config.toml
d_shared_expert = 128
activation = "swiglu"
moe_layers = [0, 1, 2, 3, 4, 5, 6, 7, 8, 9]
balance_bias = false
lr_router = 0.000588
optimizer = "cautious_adamw"
lr = 0.000678
beta2 = 0.98
seq_len = 1024
train_tokens = 348700000
steps = 12157
Below are experts of layer 5 (counted from 0) of a mixture-of-experts language model. Rows are named router (the router's row for the expert), gate (a neuron's input weights, with its number), up (a neuron's input weights, with its number), down (a neuron's output weights, with its number) and show model dimensions 0-63. Each number is 128 + 32 x the weight over its row's rms, rounded and kept within 0 to 255.
After each expert's rows: a language model's description of what the expert responds to. This comes from a sample of Wikipedia text that the model never trained on.

# expert 36
router [147 108 128 135 167 170 136 205 160 109  84 156 112 150 170  96 136  82 109  86  93 122 165 103 106 138 159 131 136 180 171 133 135  76  94 147 135 137 173 153  95 165 117 118 111 157 149 172 151 176  66 109  96  68  94 156 131 126 109 148 153  80 157 150]
gate0 [117 121 136 102 159 112 121 103 168 150 102 144 143 149 112  92 203 112  59 136 140 178 114  71  94 117  74 119 142 148 110  87  91  86 159 172 108 139 137 110 134  99 138 182  93 146 143 171  86  66 113 148  98 153  56 131 138 152 154  84 136 161 103  91]
up0 [127 110  78 103 147 101 160 135 121 165 109 165 146 159 137 123 201  86 114 136 157 162 100  60 114 149 113 121 159 163 140 158 138  96  97 109 136 135 162 106 115 133 149 112  89 144 152 119  50  91 118 152 135 132  70  97 168 136 186  62 124 113 134 106]
down0 [104 141 124 120 143 111 117 131 111  87  86  73 138  92 163 121 153 162 170 120 183 166  89 108  85 118  69 119  15 165 109 136 102 111  84 146 141  97 160 154 150 105 120 128 134 138  50 143  75 152 101 114 112 141  96 121 202 115 202  97  63 115 117 111]
gate1 [121  80 136 176 102 112 127 188 147  91 118 165  95  96 127 111 112 129 158 154 143  93 125 108 126 148 140 185 122 172 106 147 129  73  80  67  78  59 132 171 134  94 110 106 103 107 131 144 145 148  40  89 136  75  63 133 118  94 147 143 214  74 201 157]
up1 [123 122 112  83  93 166 187 200 121 164 135 112 118 134 135 132 131  77 122 193 152 145  82 130 110 158 123 133 156 152 100  84 124  89 113 106 111 104 142 106 132 169 145 155 123  97 161 142 178 115 156 131 125 157 139  96 141 101 168 144  99 127 119 128]
down1 [102  95 173  89 122 141  99  89 113 112 115 120 121 139 150 136 103 157 136 126 105 189 103 144 161 178 134 140  93 103 103 115 116 109 134 119 116 183 156 114  90  78 124 120  94 147 132 146 101 140 146 194  89 119 120 114 132 148  98 154 119 121 163 103]
gate2 [104 120 153 130 196 135 108 103  98 109 116 107 121  93 130  70 153 142 115  67  95 204 129  73 153 130 104 104 137 110 122 110 116 196  99 163 130 126 128 140  68 144 116 220 108 202  99 119 114 127  97  89 130 130 105 144 102 123 163 213 135 140 102 154]
up2 [108 109 123 118 192 125 130 107 115  90 114 140 101 104 137  98 147 110 118  76  81 178 128  39 115 128 126 138 140 124 138 137  89 147  73 136 142 125 154 175 113 166 116 174 131 170  82 114 128 139  84 104 121 117  50 137 139 111 155 167 165 132 131 152]
down2 [164 122 110  98 202  83 120 142 139  99 173  79 119 127 132  81 155 142  78 114  96  97  94  65 144 151 117 130 114 146 115 134 185 131 115 163 145 138 146 157 119 106 153 108  95 137 106 162 165 131 168 140 118 146 122 126 150 156 153 174 127 120  86  94]
gate3 [ 99 132 129 152  96  96  94 104 121 105 120  96 109 121 191 160  79 106 104 113 144 136  83 133 104 105 142 168 164 183 110 108 107  98 106 139 111 152  79  90  81 180 107 100 107 148  74 148  72 144 151 115 164 110 121 124 141 147 132 125 133  86  88 115]
up3 [160 114 144 104 179 154 134 135 116 165 147 114 153 117  51 117 152 158 156 141 148 130 192 165 140 149 153  70  63  70 137 114 146 164 173 131 136 125 138 149 151  92 146 148 169 101 166  89 157  88 138 147  93 152 182 174  94 137 115 116 114 170 128 147]
down3 [120 182  98 116 123 166 144 100 127 133 203 122 187 131 123 144 122 116 166 210  98 131 105 137 180 126 122 116 107  70 117 172 102 148  76 164 102 125 103 144 197  93 133  51 145 167 187 112 152 127 122 149 105 133 129 103 155 124 139 162  87 137 129 144]
Description: Short name syllables

# expert 23
router [121 170 134  92 111  69 145  95 109 120 158 123 187 122 103 141 154 101  84 107 158 147 141 131 109 116 165  97 108 110 144  82 166 105 107 163 147 129 160 154 126  89  94 150 109 135 158 174 148 141  86 159 148 191  49 106 119  95  81 107 143 128 108 129]
gate0 [132  77 146 119 175 105 135  67  79 172 111 160 117 112 119 194 138 102 107 116 117 155 113  89 137 174  94 154 102  93  98 167 170 166 131 130 133 116 114 111 129  80 128 174 124 176 120 181 105 174 111 102 151  75 105 153  85 126 174 122 121  63  71 103]
up0 [112 139 123 103 152  97 140  65 112 152 118 149 143 109 104 123 159  71  77 116 160 154 140 115 120 184  68 166 104  91  71 156 176 162 119 125 151 126 140 136 152 108 112 168 112 139  94 205 149 155  70 129 139 125  85 143 100 114 158 104 150  39 151  95]
down0 [129  86 176 105 133 147 122 110 194 158 112 138 141 148 103 128 177 160 129 135 116 177 117  96 130 156  91 189  94 173 163 114 151  76  93 147  60 101 137  69 179 141 140 127 180 141  85 126 153 137 154 123 106 126 161 160 107 100 114 122 135 147 127 106]
gate1 [ 83 118  90 129 106  93 127  97  86 135 203 167 142 115 132 154 159  85  98 155 119 133 134 162 140 138 143 160 126 111  46 135 145  76 145  95 149 139 123 168 136 106 138 147 158 127  66 150 132 198  83 113 166 140 139 107 155  94 158 146 159 115 109 124]
up1 [114 143 149 118  61 137 144 162 174  75  67 140 140  90 152 121  99 136 124 110 147  84 135 123 162 159 106 133 132 140  99 126 130 143  67 148 120 138 170  64 127 171 137 125 127 130 190  65 142 125 102 201  89 135 113 119 150 121  60 109 138 132 175 155]
down1 [130 147  85 167 148  92 174 132 135  88 122 188 107 129 152 136 113 122 119 130 128  73 104 106 170  79 118 131 153 114 148 134 137 169  95 144 117 118 235 159 162 202 118 160 127 134 129 126 127 153 173 185 149 136 142 160 170  75 154  84 122 112 121 123]
gate2 [128 124  86  86  74 151 166  82 177 141 109 142 125 148 184 101  97 126 157 110  76 138 118  85 165  99  87 153 148  93 128 139 112 202 141 184 177 114 135 114  96 127 109 159 112 141 123  78  86 137 112 145 145 136  81 152  89 112 154 137 154 158 146 186]
up2 [105 131 168 155 195 127  66 170  95 163 157 101 139 130 120 182 117 163 103 158 167 164 141 178  90 144 182  84 135 164 127 120 147  76 132  95  81 151 110 126 137 138 140 110 139  97 161 158 143 110 140  85 124 121 168 133 172 165  85 139  86  97 105  94]
down2 [100 135 153  98 164  97 131 151  91 119 146  63 118 132 159 150 115 157 178 190 127 137 108 191  84 166 155 124 141 132 113 144 184 123 161  83 126 192  89 112  75 162 194 128  99  93 198 107  70  71 109 128  86 102 182 134 148 154 144  81 125 119 119 139]
gate3 [121 157 130 189 179 121 170  97 157 162 128 151  92 109 158 137 134  68 134 170 131 110 114  73  89 119 125 129 143 157 137 120 162 184  76 115 107 120  88 114 138 122 132 157 143 153 169 162 153 162 110 188  93 117  98 117  77 156 142 111 156  55  97 158]
up3 [ 82 182 106 175 149 185 158 138 122  98 109 124 131 138  81 122 119  63  72 130 123 140 108  89 112 139 141 119 126 136 113 104 172 171  96 176 140  97 139 149 121 116 125 153 130 132 124 141 201 193 115 158  92 162  86  77  76 150 135 124 174  77 142 104]
down3 [102 125 119 117 103 150 126 152 172  38 127 170 164 128 129 152 141 142 122 117 122 157 105 110 121 143 171 180 125 173 105 143 138 163 108 155 156 126 177 131 107  96 104 140 130  92  90 184 162  98 104 123  79 114 123 138  69 113 154 176 140 185 153 151]
Description: Capitalized name starts

# expert 21
router [ 86 196 154 103  95 207 164 141 153 117 135  82 115  92  79 119 114 105 165 178 136 163 138 151 166 169 176 159 123 162 196 167 155 107 132 172 166 129  95  79 114 119  95  80 101 115 142  83 150  97  93 124 136 167 140 139 160  61 157 182 210 171 181 104]
gate0 [151 140  96 112 117 152  44 110 150 135 138 110 185 107 129  76 109 138 138 147 143 134 156 130 117 174 128 117 170 147  99 138 110 119 110 133 126 112 107 134 126 163 103  76 224  79  69 138 160 122 208 115 225 135 132 168 137 130 130 110 176 120  61 138]
up0 [151  84 107 173 129  78 167 204  97 152 132 153 149 157 164 129 197 114 119 136 112 115 168 108 125  93 120 154 148  93 119  97 174 118 135  76 156 130 175 125  89 100 143 180  61 211 166 119 104 120  70 131  67 108 108  80 122 141 124  82 111  94 128 136]
down0 [131 185 127 114 140 106 122 215 131 141 126 129 171 167 129 122 170  75 172 143 143 136 130 168 147 124 133 103 101 100  91 130 113 155 144 136  63 196 159  99  97 120 110 143 119 118 135 165 143 137 118  88  72 118 155 153  61 154 183  82  72 164 163 169]
gate1 [159 130  87 163 117 100 130 137 149  70  73 153  73 159  96  60 123 126  57 190 105 120 124 120 112 171 102 175 118 136 143  82 114 136  55  93 132  65 141 110 128 142 117 109 135 140  72  98 219 171 150 100 102 146  86 127 151 101 180 136 202 145 136 121]
up1 [102 105 158 109 107 155 131 119  85 149 171  83 161 130 166 158 113 114 176  97 146 140 146 177 130  83 142  43 109 107 144 143 143  84 167 159 125 182 176 173 152 138 147 134 110 101 149 168  85 120  94 137 155  82 145  90 138 141  65 118  19 110 117 132]
down1 [162 139 175  96 116  62 114 144 101 122 159 117 100  82 157 125 131 127 152 124 107 186 116  22 165 106  47 107 147 161 142  99 148 152 116 114 147 122 152 184 149 141 160 161 155 158 153  74  91  76  85 168  86 118 141 202 155 132 191 151 121 131 115 167]
gate2 [127 104  71 166 139 173 139 176  84 144 111 158  86 102 124  93 134 203 125 123 130 141 130 139 147 129 119 170 151 127 129  86 175 174 128 104 136  82 107 163 164 150 147 119 133 190 114 156 116 113  80 146 129 143 192 198 114 110 223 105 162 129 125 170]
up2 [ 56 147 135 137  93 156 194 135 115 100 144 126  56 122  97  69 131 143 172 136 158 139 105 145 166 128 172 171 130 136 141 152 164 134 113 150 162 129  98  92 126 130  98  75 117 127 153 119 126  92  91 183 118 171 160 147 179  52 168 176 194 173 136 118]
down2 [129  82 127 133 110  87 138 172 170 105 130 149 175  67 229 126  52 160 155 141  95 140 103  96 125 123 141 133  99 178 106  83 153 129  82 122 142  73 131 131 161 122 140 170 119 132  96 106 124 119  70 150  81  38 185 125 144  85 151  93 206 120 180 178]
gate3 [128 155  88 120  94 144  79  33 170 128  92  90 144 111 126 184  87 125 140 114 153 131  84 113 121 189  93  51  58 161 127 149  77 149  99 183 132 125 124 142 134 149 127 113 201  97 120 163 159 148 195 105 218 143 132 135 145 130 150 131 150 157 133  97]
up3 [114 101 110 121 142 122 168 209 117 140 116 127  92 169 111 143 135 125 144 114 132  78 105 134 117 127 125 152 171 138 117 168 131 117 152 129 148 158 103 117 175 124 150 143  72 164 205 120 107 106  35 126  87 137  81 109 122 112 163 152 125 116 149 111]
down3 [121 185  68 107 127 117 111 214  99  97 174 176 169 115 157 114 100 113 169 149 145 124 121 153 139 139 123 148  99 155  50 127 112 187 140 128  82 138 185 157 118 115 112 121 128  90 124 100 142  83 126  68 101 121 171 169  98 107 150  96  88 143 144 167]
Description: Commas, esp. in numbers

# expert 32
router [ 97 149 174 172 138 123 183 150 131 157 117  76 127  93 134 121 138 132 159  96  69  70 194 166 186 135 158 140 121 186  59 139 112 132 110 161 167 140 178 129 108 135 142 142 115  96 136 185  81 157  91 129  66 121  69 159 166 128 111 138 111 100 174 122]
gate0 [147  91 147 150 105 108 167 125 180 160 130 182 186  77  85 168  66  70 114 181  94  83 164 125 125  91 155 124 135 168 134 179 134 122 140 159 103 115 102 125 156 116 162 137 140 161 155 119  56 109 103  50 133 114 125  63 171 155 140 121 148  97 151 161]
up0 [164 188  81  77 124  98  48 150 113 130 133 101  91 156 122 127 181 165 144 118 188 169 119 114  95 153  64  88 141  61 141  88 105 118 151  87 120 163  87 118 113 128 115 135  84 161  92 123 216 125 204 113 158 132 130 179  83 110 128 143  98 139  73 112]
down0 [153  93 152 200 147 120 139 146 156 115 128  63 191 161 116 123 122 122 106 142 107 163  97 142 163 124 190 175 167 133 180 137  55 128 108 180 110 189  90 132 104 124 129 134 114 101 141 155 161 116 122 142 154 117  89 125 132 168 150 135 133 140 170 120]
gate1 [108 144  98  83 128 109 174 155 136  88 125  95 129  77 107 135  97  97 150 116 148 137 108 153 183 139 136 125 134 155 156 182 115 104 156 142 132  96  99 115 173  92 114 109 167  78 190 135 166 149 148 166  93 115 128 133 144 111  84 160 157  67 151 151]
up1 [156  97 133 170  87 135 117  76 139 159 147 145 112 134 146 101 176  55  71 126 122 124 172 137  92 132 162 162 120  80  73  74 122 119 137 138 129 141 113 107  70 121  96 161 138 141 102 126 145 148 125 124 128 126  70 130 113 139 181 145 193 104 153 126]
down1 [149 160 146  83 119 107 136 181 120 163 129 150 129 202 148  79 145 155 175 162 119 151  90 127  92 134 118 132 153 138 104 152 157 129 104 119  83 121 200 139  81 106 141 137 149  82 116 159 130 126 154 157 132 156 127 144 133 154 111 105  83  80 119 123]
gate2 [161  48  95 157 167 147 124 104 198 162 142 115 113 121 165 116 205 139 110  96 149 141 121 158 127  40 123 145 119  55 100 147 176  80  75 127 128 185 107 137 200 137 104 164 128  91 132 125 104  95 158 181 115 108 110 142 117 106 154 109 118 134  91 162]
up2 [119  85 153 187 192 175 152 112 175 143 160  86 105 101 138  80 224 144 105  88 144 106 155 163 146  81 126 168 137  98  79 156 182  85  77 169 150 179 137 154 189 120 132 138 114  94 106 182  98 142 105 158 115 109 109 142 116 139 147 136 112 131 112 146]
down2 [120  78 111  94 161 144 201 145 108 146 145 140 129 181 175 105 189  90 195  92 134 104 115 115  76  91 115  85 164  80 170  83 158 130 112  52 151  98  90 145  91 122 145  92 135 122  65 109 146 109 116 161 159 163 181  68 196 198 114 116 175 153 144 177]
gate3 [135 158  94 125  94 201  99 168 143  62  73 107  69 114 133 152 134 167 139 100  93  70 114 114  69 160  94 154 147 119  88 121  95 165 151 138 102 122 187 183 150 168 182 148 119 112 148 137 177 127 154  76 167 147 134  84 128 159 133 111 115 163 112 104]
up3 [ 91 184 143 175 109 175 139 158 151  89 122  90 142 101 112 127 133 123  92 126 103  54 115  94 119 155 108 170 122 155  93 170 112 178 119 151 131 128 209 180 148 186 186 137 131 124 103 156 175 132 124 106 135 195 115  94 107 123 131 110 120 139 123 104]
down3 [ 62 121 163 145  48  83 132 157  80 135 111  84 132 133 127 152 209  51 103 118 152 190  97 120  61 166 134 161 108 164 129 130 131 112 127 200 161 108 158 108 144 143 137 154 132 151 139 118  78  60  92 139 161  99 167 120 123 109 134 161 121 182 125 151]
Description: Vowel-consonant pieces ar/am/al

# expert 59
router [176  76  84 151 100 190 149  85 115 153  97 135 167 171  46 195  86  97 102  85 129 153 127  48 158 129 132 168 198  84 132 172 102 121 133  89 126 173 122 114 146  96 175 189 133 137  94  63 149 131 107 172  99 137 132 147 103 109 162 128 146 139 186 107]
gate0 [ 98 146  83 130 114 194 106 109 143 120 184 142 149 113 155 129  77  96 119 160 125 130 113 137  79 127 135 158 164  79 113 139 126 184 130 116 153 142 101 116 153 177  90 119 123 153  77 148 116 169  69 130  89 133 146 120 163  86 124 108 175 116 144 124]
up0 [ 84 163 106  67 134 145 126 121 101  92 123  96 154  77 132 171 157  99 121 120 126 117 158 113 169  41 180 136 148 114 120 123  81 153 140 119 169 157 162  85 152 131 108 139 185 139 110 131  86  94 129 136  74 176 190 128 182 145 138 110 128 122 134 123]
down0 [144  99 160 107  61 167 165 163 177 140 116 167 125 189 116 166 187 105 138 134 134 112 107 192 118 114 161 162 165 155 141 184 156 146  63 119 123 150 100 173 113  87 100 135 116 127 172 117 117  92  43 107 145  80  95 118 133 124 127  94 134 170  99 139]
gate1 [143 160 146 112 175  81 137 156  98  69 131 138 181 128 111 177 133 137 117  98 160 141 158 102 130 210 104 150 134  83 126 117 149 160 151  95 188 136  99 122 161 159 162 140 164 147 126 177 161  53 168 133  91 121 174 122 130 139 142 123 115 174 119 168]
up1 [105  88 130 128  97 124 102 125 148 160 111 121  95 136 167  65 117 115 166 179 112 130  68 150 116  78 137  73 107 185 132 140  99 105  77 149  96 111 139 148  97 112  98 141  98 128 160 114  95 193 106  98 166 109  91 113 125 116  94 141 104  67 148 108]
down1 [ 54 162 177 149 108 122  80 173  84 195 130 159  69 165  89 157 111 126  85 138 150 122  75 160 137 188  64 118 136 135 121  97 169 115 143 132 118 123 145 150 124  90 107 138 111 156 117  99  76 193 110  95 165 140 144 139 136  87 157 128  96 149 114 162]
gate2 [119 127 184  44 116 138 182 134  96 135 134 183 167 146 127  93 149 160 123 120  97 111 133  75 191 128 153  79 177  68 169 136 150  53 199 145 124  61 125 107 119 118 161 156 142 105  79 103 116 133 136 147 153 120 111  96 119 163  66 144  99 178 143 129]
up2 [124  89 150 152 187  57 108 172 145 123 140 106  89  72 122 112 128 156 153 113  72 173 123 141 104 133  62 129  76 182 150  93 106 150 122 106 133 128 131 165 167 130  91 111 137 142 198 196 120 139 156  73  77  98 140 122 109 170 130 153 114 139  66  88]
down2 [114 152 116 137 132 151 168  86  97 119 120 136 142 136 161 120  93 119 160  98 133  98  50 165 220 170 174  97  86 127  92  86 125 149 120  65 101 129 118 169 124 115  93 139 143 173 116 152 125 130 145 119 133 124  70 154 154 169 124 114 155 132 133 105]
gate3 [118  43 137 128 128 133  82 141 116 116  96 145 116  69  90 147  83 160 177 147  88 100 150 133 138 160 145 139 131 189 214 189 142 107  95 178 112 135  83 128 124 131 100 159  87 145 170 109 101 167 132 109 128 115  92 156  93 147  99 124 127 163  67 114]
up3 [131  90 104 155 141 142 114 117  94 109 122  94 125 102  74 160 104 184 152 171  93  89 133 155 142 163 159 171 127 163 170 202 159  94  99 146 135 153 113 153 131 103 111 161  80 176 160 132 140 175 134 153  71 150 115 166  88 141 124 124 158 165 106 108]
down3 [159 134 163 144 159 155 150 102 132 130 130 152  83 140 182  94 165  77 153 177 158  96 147  89 109 139 108 135 128 149 164 159 115 165 117 174 120 164 166 155 158 193 103 118 215 197 120 109 125 165  75 144  19 130 143 164 178  77 105 151 141  92 102 129]
Description: Slavic consonant clusters

# expert 35
router [131  85 101 151 116 123 128 100 171  98 172 101 135 170 170 125  80 141 121 142 113 126 129  98 162 111 116 155 153  97 189 164 139 125  75 114 146  94 165 199 144 138 157 150 124 163 151 168  79 135 107 136 121 123  95 128 141 168 159 117  98 166 125  99]
gate0 [182 124 154  98 127  85 100 136 143  86  85  86 109 172 107 167 106 182 111 196 129 145  88  88  92  54 123 150 184 141 189 133 119 115  96 127 133  57  78 130 141 118 139 107 161 184 110  90 145 153 125  89  95 107 138 112 114 158 197 138 119 174 108 121]
up0 [164 130 160 130 118  98  83 114 161 121 105 114 136 133 128 155  93 187  99 166 125 176 116  69  89  40 139 144 156 129 180  95 110 128 126 141 150  97  73 105 134 119 147  90 118 185 107  87 131 106 144  77 118  96 131 102  83 137 191 137 130 173  84 119]
down0 [ 62 170 177 120  98 144  95 110 104 126 136 180 117  76 126 198 173  98 137  59 136 126 140 172 121 158 100 109  59 108 176 101 133 152 141 161  95 113 106  87 126  90 142  84 124 107 110 133 128 204  88 171 107 142 118  81 137  97 180  92  94 138 140 141]
gate1 [ 87 181 129 145 123 143 157 124 191  98 154  78 120 157 151 147  95  81  84 105 121 102  97 102 115 149 132 134 150 176 155 137 159 119 133 128 182 116 183 201 175 133  94 107 148 176 160 121 193 143 118 165 143 166 103 122 125  99 157 104 136  87 140 113]
up1 [ 49 145 168 139 175 143 145 160  66 119 137  79 133 163 104 153 104 121 138 113 143  86 168 143  97 120 108 136 164 143 142 120 109 100 136 128 138  84 102  81 126 142  90 130 163 162 169 126 111  90  99  98 107 127 129 175 158 154 106 139 180 144  82  62]
down1 [164 156 141  70 138  89 131 135 136  87 129 126  87  26 138 130  91  94 133  93 183 140  77 123 122  71  42 114 134  70 143 121 141 136 102 121  89 118 128 121 177 139 107  98 132 140  74 128 140 148 150 100  99 164 126 117 106 117 138 121  96 124 139 122]
gate2 [ 99 155 138 133 130 150 146 111 125 222 167 177  78 112 115 147 168 148 123 131 106  78 135  99  91 152 107 132 125  89  72 109 132 115 112 108 129 130 134  67  66  75 176 110 101 154 109  92 118 140 202 169 131 190 111 102 172 167  64 129 118 188 131  90]
up2 [157  96 111 132 161  87 111 144 116 109  90 131 152 153  75 178  95  99 140  99 150 165  77 125 129 125 128 122 133 157 162 124  94 133 159 183 152 127 117 137 140 102 129 169 166 130 138 168 113 101 112  91 161  98 122 178  73  91 153 162 126  89  70 184]
down2 [115  66 134 159 110 114 140  80 104 178 129 170 150  74 121 131  86 148 126 153 138  86 133 145  97 138 156  94 105 106 188  75 125 134  87 102 157 146  83 124 119 111 140  56  68 103 159  65 106 107 133  91 173 164  88 172 100 157 155 145 122 171 138 116]
gate3 [ 89 177 144 139 145 110 133 118 165 122 102 103 162  82 141  92  91 130  93 133 146  98 157 111 183  77 154 163  99 144 166 166 110 129  85 122 144  64 142 142 111 138 165 125 140 126 146 115 170 147  97 146 141 137  72 142 101 182 139 129 123  95 171  76]
up3 [ 89  95  88 100  73 135 173  97 130  98 180  89 101 161 112 178 206 142 120 160  90 149 106  84  98 139 142 162 169 151 116 105 146  80 157 122 151 155 114 136 219  67  97  95  78 136  52 167 147  95 112  84  61 162 108  71 188 125  80 155 125 155  85 162]
down3 [135 147  97 163 152 143 121 115 192 125 141 114 140 109 201 131 107 145 156 165 183 157 105 101 114  75 122  70 132 121  66 145 182  65  91 142 152 144 132  92 131 110  78 160  79 136 196  69 127 142  85  78 159 105  92  68 105 117 155  75 115 155 128 166]
Description: Mid-word English pieces

# expert 33
router [136 150 125 173  95  91 154 148 114 100 130 116 162  92 168 115 111 164 132 162 131 153 209 103 129 101 146 145  93 119 119 143 175 105  66 129 122 102 127 135 163  95 113 133 161 158  89 107 150 180 111 136 129  73 154 162 160 140 174 102 109 134 136 103]
gate0 [118 176 145  73 160 160  92 142 158 151 148 173 164 141  77 158 145 149 132 182 110 147 135 112 106 137 114 133 130 158  98 145  93 132 123  99 107 140 206  75 127  75 121  98 128  70 101 135 154 125  99 145 129 151 161 149 159 174 124  90 163 181 189 132]
up0 [187 150 182 116 103 158 136 132  84 164 191 131 155 106 123  90  56 110 120  99 117 186 109 117 112 125 155 123  92 180 165  91  85 100  94 125 160 134  89 160 124  65  68  92 128 108  67 177 133 184 137 125 152 161 125 155  99 117 127 143 140 187 142  97]
down0 [169  74 137 123 195 162 129 104 129 151 149 219 116 112 102 115 187  90 113 109 122  89  87 132 154 210 143 125 111 101 146 159 148 100  97 160  97 148 113  82 138 144  82 101 149 107  86 171 169 105 152 158 161 137  67 126 144 115 112 131  88  99  86 110]
gate1 [173 133 132  93 141 162 133 207 104  99 131  97 122 138 111 107 114 124 134 192  88 122 151 170 164 176 138 143 173 213  94 145 129  51  91  61  91 111 170 137  87  99  95 189 152 132 138  97 134 142 125 143  87 182 206 123 123 158 127 132 137 182 155 124]
up1 [175 177 117 151 128 163 134 193 127  90 134  58 120 141 123 119 117  96 125 145  74 108 173 172 151 152 117 136 120 206 100 146 147  53  86 102 106 100 201 136  97 117 112 188 136 140 128  73 132 177 123 169  97 146 208 113 121 125 144 125 160 217 145 118]
down1 [129 122  81  91 134 113 153  91 126  85 118 146 131 126  73 133 133 137  44 150 151 129 153 104 182 177 104  86 105 141  49 109 184  87  55 115 115 109 124 111  96 143 198 179 143 111 129 205 158  96 186  91 154 143 110 109 149 121 124 136  88 140 153 143]
gate2 [136 132 152  87 107  95 149 140 108 119  80 122 129 127  99 130 109 147 102 129 104 122 129 130  86 145 153 130  93 131 129 139 136 154  96 128  89  52 159 133  89  87  99 201 134 210 152 100 181 158 166 101 101 138 146 141 111 157 127 177  59 114 123 122]
up2 [148 100 172  82  98 171  65 131 142  48 170 100 123 131  95 142 112 120 150 158  51  78 119 152 106 134 196  99 129 111 100 136 109 142 109 143 113  70 201 127 139  90 136 137 200 154 133 107 149 144 130 152 136 129 139 121  84 233 138 138  91 136 169 109]
down2 [119 126 181 124 120 104 118 105  56 150 118 115 177 115 105 118  68 132  96 129 145 152 146 125 185 158 173  67 131 126  69  91 159 152  89 142  88 159 133  78 108 158 133 192 174 152 155 164 159 112 132 124 186 175 114 117 142 115 170 109 172 109 132 122]
gate3 [135 113 114 166 114 140 133  95 115 150 132 148 152 113 192 116 138 138 114 149  92 126 118 137 130 144  86 152 109 117  64 142 130 201  96 152 165 107 165 150 143 113  73 128 198 122 120  97  70 129 184 138  90 137 159 144 128 122  90  80 101 178 110 148]
up3 [138 194 102 133 134 139 144 125 180 158 158  87 136  92 111 122 129 135 233 128 177 194 143  92 121 149 138 107 153 120 184 196 119 127 109 104  68 120  80 123  85 138 156 133 141 140 140 146 147 102 131 148 200  89 120 114 122  96 188 184 112 119 101  88]
down3 [126 196 161 142 128 139 135 141 124 134 105 126  77 173 124 165 133 100 101 139 150 130 113 133 136 146 115 181 142  96 162  75 117 133 118 143 133 164  89 121 113  58 123 121 154 133 150 132 134 151 128 146  65 152  73 141 122 105  91 140 119 117 203 101]
Description: Brackets, math markup, medalist

# expert 29
router [105 114 131 129  98 111 164 133 141 149 112 127 120 143 112 174 143  67  94 163 142 145 128 172  96 139  93  99 181 148 163 116 184 118 178 155  93  58  88 157 194 161 136 168 150 102  52 143  95 143 135 143 140 161 145  89 138 112 115 104 135 158 136 155]
gate0 [141  44 159 132  98 213  60 203  80 104  39 104 142 116 115 144 126 122 125 124 172 155 130 131  88 189 134 133 200 154  87 121 126 115 179 145 128 135 125 152 121 171 150 126 124 153 126 162 141  99  93  88  93 146 138 147 108 143  77 104  51 141 186 142]
up0 [101 188 109 134 162 127 144 119 144 110 191 129 106  89 198 100 110 118 143 111  65 151 146 128 151  39 117 137  81 121 118 111  79 181  84 125 155 160 173  97 114 111 116 114 151  89 139  67 152 135 122 125 152  72 122 126 121 142 132 119 155  83 116  98]
down0 [ 63  36 104 135 153 103 135 200  99  91 158 114 138 165 141  89 164 107 160 111 153 148 136 123 114 115  99 106 111 143  93  67 141 138 122 140 173 193 115 150 107 160 132 159 134 149 148  92 168 105 141 127  94 134 122 109 107 116 124  80 110  80 165  96]
gate1 [103 124 151 157 148  91 186 213 124 180 187  55 151 124 186  76 133 131  73 153 114 151 149 135 124 165  94 144 167 184 104 108 114 150 113  99 118 161 157 159 158 159 144 137 133 163 185 128 137 139 111  91 135  87 104 139 125  99 102  49 169 103 141 149]
up1 [ 46  83 131 127 106 113 207 172 132 197 169  94 131 140 106 103 122 146 122 152  84 124 160 178 162 154 144 142 181 189 158 134 136 154 138 134 104 125  93 143 190 167 153 156  73 156 155 133 111 144 108 138 185 116 143 136 124 121 118  92 103 145 146 122]
down1 [160 170 167 147 175  93 181 125  90 148 125 124 124 124 158 133 119 146 138 170 114 127 147  82 164 137 111  83  79 152 169 105 132 121 101 125 132 153 137 109 129 130 175 141 119 128 178 116 180 137 170 181 109 142 177 201 168  75  58 153 111 125 206 135]
gate2 [103  95 158 139 114  97  93 153 181 134 145 202 145 118 144 148 152  66 152 185 139 132  87 124 127 135 170 182 151 182 137 118 149  91 108 158 105 112 157  69 176 144 118 148  91 164 153 133 124 111 138 130  85 143 121  85  54 106 184 104  96  96  70 141]
up2 [127 155  91 111 115 147 140  79  97 115 148 107 117 150 117 103 139 167  85  67  96 126 124 125 133  88 120  98 142 128  89 109  81 121 155 107 165 125 145 213 136  69 132 125 137 104 137 132 136 186 106 116 189 111 105 167 148 167  94 177 126 144 181 155]
down2 [135 112 152 131 134  78 140 177 119 108 130 124 145 114 146 160 127 109 128 139 142 151 189  95  83  93 176  79  99 197 161 144  78 150  92  86  82 156 112 199 142 113 120 103 161 137 149 130 144  76 109 154  99 130 149 146 167 147 140 116  81 136 134 157]
gate3 [125 116 131 106 178 112 135  99  96 128 119 152 153 127 102 132 135 120 124 137 141 134 138 140  50 128 144 123 155  75 139 139  97  95 119  58  71 165 134 156  83 134  85 132 144 127 127 112 119 142  75 119  90  93 105 125 132 110  72 142 102  86 155 163]
up3 [117 123 135  65 133 135 140 117  98 155  80 172 111 146  93 113 211 147 107 148 138 111 182 163 109 110 168 105  96  86 129 162 137  92 154  92  63 126 108 144 129 171  88 161 123 116 146  83  83 133 108 131 126 119 128 104 135 102  92 111 121 110 139 158]
down3 [ 93 134 121 123 123 134 118 143  82 202 139 116 144 116 106 118 110 106  78 106 229 132 170  81 134  68 129 135 147 142 157 128 111 139 135  42 158  88 144 126 146 138 103 137 111  90 129  50 124 105 101 119 149  94 164 156 144 134 110 101 182 131 119  98]
Description: Infobox field separators